Below are experts of layer 3 (counted from 0) of a mixture-of-experts language model. Rows are named router (the router's row for the expert) and show model dimensions 0-127. Each number is 500 + 50 x the weight over its row's rms, rounded and kept within 0 to 999. Numbers have three digits each.
After each expert's rows: "comes before" lists some tokens at least twice as common just after its tokens as in all text. This comes from a sample of Wikipedia text that the model never trained on. Tokens count by the router's weight.

# expert 52
router:449523524395590489444556518483464441497513486447405554528522501479427552526604485520491479595472494497482428528471478489411469429449429487452481442527504452588562498519429524513478442473511554527487501453536470447509517514663536509537582554368693504440459515446509504428458455488455509443544452402433548533457487459498537510518557549491525502475486452539500439480529490456473484549487
comes before: " ", ":", " information", " of", " birth", " office"

# expert 108
router:460428538450518521459566480558497509571550499517668596598533513444489499511473443531484536500447488509468546561484445383495502505428472467507486576568433581515532494473566425431496456553526620414472529572539514494597533467561506549409436417495456514607424449501527532546504588430549504546510432528498456459522442551491477493530596488484458529534465456436478512514500534492484567512489
comes before: " The", " In", " He", " It", " This", " She"

# expert 122
router:438484496460501491477458490477500460484553485479499532467571452452532549521498577479394490437446462446451467482460486398433419508526479613487536590538488450536551528500496516552467507550572536490469457500377411464438518502490526493484563477509465374465437513435463588467501499417575527476524561515549524449583346518586512456446482459472583393561477567395533472534484492485504513452477
comes before: "20", "19", "1", "2", "18", "10"

# expert 1
router:514544441491501524497509530558489460609497416510477435419586549490479448501503527486483520404600440521558413532547451360488470533478461564498462456496416462530424502524620483616522480433535539556509491527481580475556501519403531519533454595523552422484474557473512547570491442512504474443522563528491541558482405515457447490555525529443595554449483480542520555532518405566507495458560
comes before: " |", ".", "–", " |\n", ";", ":"

# expert 34
router:556487539410488457437537374600520470581518564560594512477532477555510532472465452578492503460478525564523401571487478342508461536491520486584446480527498478483482545551549418519472481510545655476530456474559555458554458536484556522503437481445476515519457535454477493514433436509516540471502515440453522494488448573369468491517582473551589560620512475483498522514539483489453551509460
comes before: " |", " |\n", "0", "1", "5", "4"

# expert 25
router:441483584516617500543576405664492454568513532537435565588511469445569440546467487457543409566459481592509414487445464411560514530519485478522340490472469495568500469519486496499478448612479561452490529470605448462493504514522494494532519488500533505457488472491556550519480507546476534552453493552494520519489530493578528445485511475557456488527570413491372522412459519497479512523530
comes before: "i", ",", "a", " (", "\n", "e"

# expert 10
router:540514511497501561511507455563529510496460478483502512440513526532468485455487488584477388515508569613497378548577446391566417531463558450618508563424483417426589504507485483600519504410498577503518507505447507497578574507501551503536442573474488482497429593512384487523519583452464447537489482442460517473438497511444441452448458520521556532513600541527528493547571521416470506504533
comes before: "%", " of", ",", ".", " and", " in"

# expert 5
router:485550478587428518521522541571528436484536468551567449440535521567482500477568522546435407449566479489502545498560413361495489546438469606554486517475393477496541409521526484580541473487534545567506482521499550457600477487569516463552455622541523422516524526502529650533555464497503502540532523531494482513505358462394444480540546475462531505439500539499480526585502462507542476508526
comes before: ".", "th", "0", "–", " years", ","

# expert 67
router:545503503509420407509514472498431493417456427524488626627422440432477455535496490566553574564466494487506331427472412580480479482452443499459548539543598520517563512586403452500553442509519467466563458540609446483525486502489546506555463433431458472501463545470555550475563453479472432538508529498521503583510497515420489504554560485475478487475553532481497556536487453426545481499512
comes before: " the", " a", " his", " this", " her", " their"

# expert 14
router:466509494528517448413528432574550403468494602406560588597521425485514597484430516495535553571527522613557420456507496408451487516475454539544503454475469445522555465478383457462543501582530571472455511553596567533496524519561508474464511506563437474546453540482521553432512541458488533486439511453466505467530441474506441500546571495543505476532453473444487514543386528393509527593473
comes before: " ", " A", " The", " \"", " S", " N"

# expert 99
router:477496497461603483519543429442461503516455482536443437565521433497472435506462444538572508491470571606482543541454449352469525642503402540528433507544415475497509568474400480416486542527493505482429458495553541485473506589498446496482482543452544440455507484517537511515460406438482527547455537538523494567556573512629502409477448490529531423582538532489395526510509539479449481493486
comes before: ",", " (", "\n", "'s", "i", "a"

# expert 22
router:498493500492486422509543471446487483409490533482562500639436435431534506486482531581537500524513491460482527475432439362539470528473484507490494496508489453407548561464419459512464415584507627435492558545556430554544488458533442562498442410580435467578444459498429561501559521489510447519456445515449539455488494518345503569571535456466472533495447527459486503594453481448504505547506
comes before: " the", " a", " he", " The", " and", " well"

# expert 18
router:520548479439524460471551548478525460586443506524538583549486460518508553497428433488498471472475535502608408559394458351497534518425545528507490568499579488538550546530509474476479507452538598413619560533549496507452534504482497567473523430464484484565562495551477552556518451507487489418450437495524465534504421524474439499535512468488561566545435540506523539514356487459485630498583
comes before: "19", "20", "born", "M", "R", "S"

# expert 70
router:455567455525464423487551525551585497583433421443580573559433435484505515479443519478442531533496572502451493513557458483505425466474515504513513458525560450488603541538542475578499453493570512573554466482605553494506525516522483586530445435476533486588477614483457531462413394441571452402459513452516494496454375491414557518526540476530529524502521440599537521532574523425478508530511
comes before: " the", " |", " Candidate", " a", " |\n", " career"

# expert 60
router:515450474433483402472510425498414489421500465502508610657459454410485489452548508519560538565518541474513400436427428548515477523426486513535597489528549534487497433553417496510536429521490573512463512544558409464473522521532521486446489495450491462506460500436502569472565512508548397510505444458466520551502426522392515579551483493411497454509534532504503551516511433433503639554526
comes before: " the", " ", " a", " his", " this", " August"

# expert 37
router:513423642469535484395595432580475497569558533432578559633566558546498485520448447484487546562523525467492493495443460448561464569497495544492469477603427535523511594562486435463466429472460593532471531524557553532543529453427558551453503423428491533556454498483547649428497464428497509614491506455454501494525451515490516514551524469444521504512506481460487511569506506481519512497486
comes before: " |", " ", " is", " |\n", "-", " The"

# expert 79
router:446513529446504489457543445491505515548530491441433478519579564498496569494474499508562487504498490558525433545530471451502414570485537377527402420420502452518480539570402614493553512412543514494470521478480601506561488541575559484510653564432589465520528562475451453476506523539454563533432456403516510480488478483448459502416553483544583548454505440559543500490541481420406527477505
comes before: ":", "\n", " (", ")\n", "′", "°"

# expert 8
router:482528512466517431462523423569470415475544458468561605428540499557569484522544455543538474444501542461561382522545551358508551467486530562484437509504565480475444561480598531553466444499525565527551521474442516410533498514460525501495560496487465416515460616502471542531468511539479521527534492517552495434442440522436588539429472485494551454550475590586590529493443563604489469596501
comes before: "0", "1", "20", " |", "2", "19"

# expert 101
router:536483527432466430469625439510538476585569479517533569628511435539517490522524502557504581465502557433504517548541449349475465541523546539461502505545428565463504540605473449524466433454498645420530459473531479495521502538526489473431497455419493470536495406581527498435570547482494487555447425491492513472507527473406432563542508443449498504529399486439522488530431488467427527490472
comes before: " ", "00", " and", " which", " but", " where"

# expert 93
router:551449526487455430548451461457464461504496453542522543557390376440491483525552544465564519455569527432476430548462455479526464495454540565473588461490465455480586479544526431392454502466472540504479569520534440472516513523537576505435511570544524436542412564521494470472486507478506471494495496483429493590535442494412472417567524550405460530554496409405502518424431457346499535477475
comes before: " ", " first", " –", " States", " American", " following"

# expert 83
router:478577520433469486469565468478456520545421498473578548527478540526518514534468518380457391441532481562611435481486473462467496491484504480452449522484536628548523521445524440539391505489539590474547475430459553523468567476426537552473579500462606477445492545524492573514442549580562559415504487510458553502496498408480553505574530500411455552519468608534543531595451495518513568549520
comes before: " |", " of", "20", "19", "а", "==\n"

# expert 13
router:544457396398486453525491402478467554490473431486482596571480449472456472447527443599520545537537504483484352424390449482565499604438423476540548503534589479446512580443524484517472451523535616461486431421540452460527479499505506483521447515446461500543479490511426483487537490457572447466533469547501544481489494459435577468556504527488528460554468597486450523536574471423479595514518
comes before: " the", " he", " it", " a", " they", " she"

# expert 28
router:517462539427529412444523505508500457438560464523505466431484510556436508595479471531465501452499420530479395461472476429484536542416551525468526614515436485489518502536473495532449445490564617428478554566439379480464540520533512478477555446487529496477444589438464525410475525550501560536471486464605510552556402567454458540502518476473492520650401530453486547481425499494428477443465
comes before: "20", "19", "18", "17", "15", "6"

# expert 55
router:501586484478407420441508579543530464517508418486476472458556497608494539536516514523456479456610474571602456563443451332491487578408531591502457464446457510468484476536506458517549480517587542548507505549513481489583467497563465460493505574409471454534470580492565530402491547503522498499527470514511503583554466552391418505474548467471594574514541530501462541505518459457439525503540
comes before: ",", " |", "′", ".", "–", " –"

# expert 118
router:530561520510457418526484484512460570648390582480533449472522488536502571425457496529495519537510618499506489538486445416459512404479576531546500505508403511439639457449443535532505416476506613473496516501435537534506564528520487496511480536495563520495442589557479470576578498529550522473530475495507595445508538539526484433479561515494525490576554482498487470554554573376445563514561
comes before: " of", ",", " and", ".", " in", ".\n\n"

# expert 58
router:410519446473463424437559460523529577573464467503662560466532467478533437583446547542461470421568500563511505482479479388523441510347541475526453453460545522568478531535600448517477500415612565488477489538473540471527592490512573553490496428533521505515494554493534526513448513483527533433534483507487412511530514492458396501534518427438473530431508511474558473480434465519512552425431
comes before: " |", "S", "N", " |\n", "L", "T"

# expert 106
router:501541519578502428465512421462518451543440442473529606620471405494488459424511450468436516581461461540495447419486415398502530547507434466539575490518543428462565526561434529440507439520554591501539463543499533512436496511478488455472459408470489507464427600509510454475577551420473444503425537530456451575460413576481510497597484480459511431537470570510461554531542494507562496454561
comes before: " be", " the", " have", " a", " not", " make"

# expert 50
router:507391465527504501456454490498561480508542506445558422552467410489478464487516515475534480510510481533492558574506514503499473516552456454403520471531553502579416546475481517391476455420532487465445571527478569477493564495608527400463615493515448466529496622462437531493459528417495392568425471454502488477441502554411551520511559508475466406619512444526625460466436498503527508557470
comes before: " ", " Total", " \"", " Party", " Year", " Preceded"

# expert 123
router:457482523481550460456524402539505552570530534453545492602502502433499443560459484468555547538395522604531368567531452365486490515513472501540528486560557536505510521492523423439476494482485569522559481534568589501526614500510507541416467531489469523434462576453499503448430504401538457487470459463462510454532432537366449385517507553472507505521452452462526486526480509553477574527595
comes before: " ", " —", " −", " +", " MPC", " N"

# expert 73
router:529465544513533498543503462587401450482488556455564524475465448557551506493549578495501503410483565544441515566481476398544523600455481542501461509532413479465468506425402490553503488491532551511413456514572515481583525588497473527520519496489445446431422534502546517524401438450482531513490458592419466471523459560461475458441516550549492498606574447484403452487638602451473485511555
comes before: ",", " |", " (", "\n", "'s", " de"

# expert 98
router:516546429416514463488534507519474418524522449521515528570610572532467559477504514494530484433516540473585548552509475390530503530505530480582428444456509463515463532502430477528576510473589572476495456496563592449492575497519544468518593573459504501474497604483550445541394440492507642506532489375498398477538418448461426497480564472537507484551540438593483509513539485433492506569486
comes before: " |", ":", "–", ")\n", ")", "\n"

# expert 57
router:476453434456558421458534462478465561575636494516567563550496474458546486559476439528502475545540527506478533566463443388450521465501491387567519542574520591439590556500548497419496483502481454478573572558457528549510562557507526426410510467511439566582439453473585483556555478424506488499524493492509434423481505487426465483448513453502476518568468462443618521516430533415468479537536
comes before: "-", "==", "The", "===", "In", "="

# expert 74
router:543527549495519530543521489582595495545429520480463606556537503546538459451481517530474442485536583598488504532529449358554459542480527459561475493434486414459529571528379488558542473454554574488495524493444483482568571531516515496440465559501531496441367516492419539533511546465520447543491496474406458459446493491487406411445420503555530540524579522475466485570522533362469536528500
comes before: ",", " of", " and", ".", " in", " were"

# expert 30
router:523568490476488567522520477546483443538423538481561473450549505585495498433467499494502492461572522513498556511499446513551483419408515493528461519463491503403610459476418532527508477477512628552537528459462503464544599523484557521519498566440522544463477635541478447542509480472532562439510476483496567464527593467524461525390568556465526590570597477509543525565676523465433546536518
comes before: ",", " of", " in", "\n", "==\n", "."

# expert 3
router:531552482490531545501470465623545460619398586494532578576486498572476549478531473519460464473616560519466515489520414431467501458504511481538515510493454489468612457449399598461519484468466593510502499463480479503489537516549533482476495544490530557534441590551483450623521503464498477475517526485390517487535554479447496471469533513436445582599491465535472434572649522439482558511466
comes before: " of", ",", " in", " and", ".", "==\n"

# expert 23
router:510535474491431433482518555556465439455507487407457607627367527508475500438543451521539508619463521494506366474490426537575467527513435504567566477603508492442593509497477472482531432547514565465511447532485473509582445503495509436467488459415463494548387505454498539571529483485420429459553516502469506632504441505469526473524525528431476481501524499510482527572539454393503511487514
comes before: " the", " a", " his", " their", " this", " its"

# expert 77
router:512486587632497455468527471596481488481517508452575530609446481518498499499496463529564529531508482467511485482460454395548506565468523532544536442517567429502552508500463503540598430354488517610522450539490509468590466513487576470661430508532527436462502543480489499480513506518536549499559475462472434533466485552375415416548578508475457510478501517540542541531523529404592514489484
comes before: " ", " |", "°N", " the", " |\n", "°E"

# expert 66
router:511484491419687481480560481559580505533620518506596488562503445495552548505523545489492557539504433521541480524476474508420440535459526503505470447459513577513557516590390511449589478472470531578522531459501498428476552552497530508536588452477532487502475520543536510451466513574478504528456527381434476537474498460486474536584558531544563520426478468434611419507397423527469489548537
comes before: " a", "-", " an", " American", "=", " zone"

# expert 127
router:494431433476484474484542543539478519463570385489459446595578457433518505608465485555445438430575467586612391472522458471573539580480515468505400512490384507504514524529576438550497488469517492525473354496518523428496520519494553443493468593442565435493520559454483524543513526458477467403524486479529508574508424504425467441528563491508517513478552542523461452508472484510445524413555
comes before: " |", " |\n", "0", ";", "%", "4"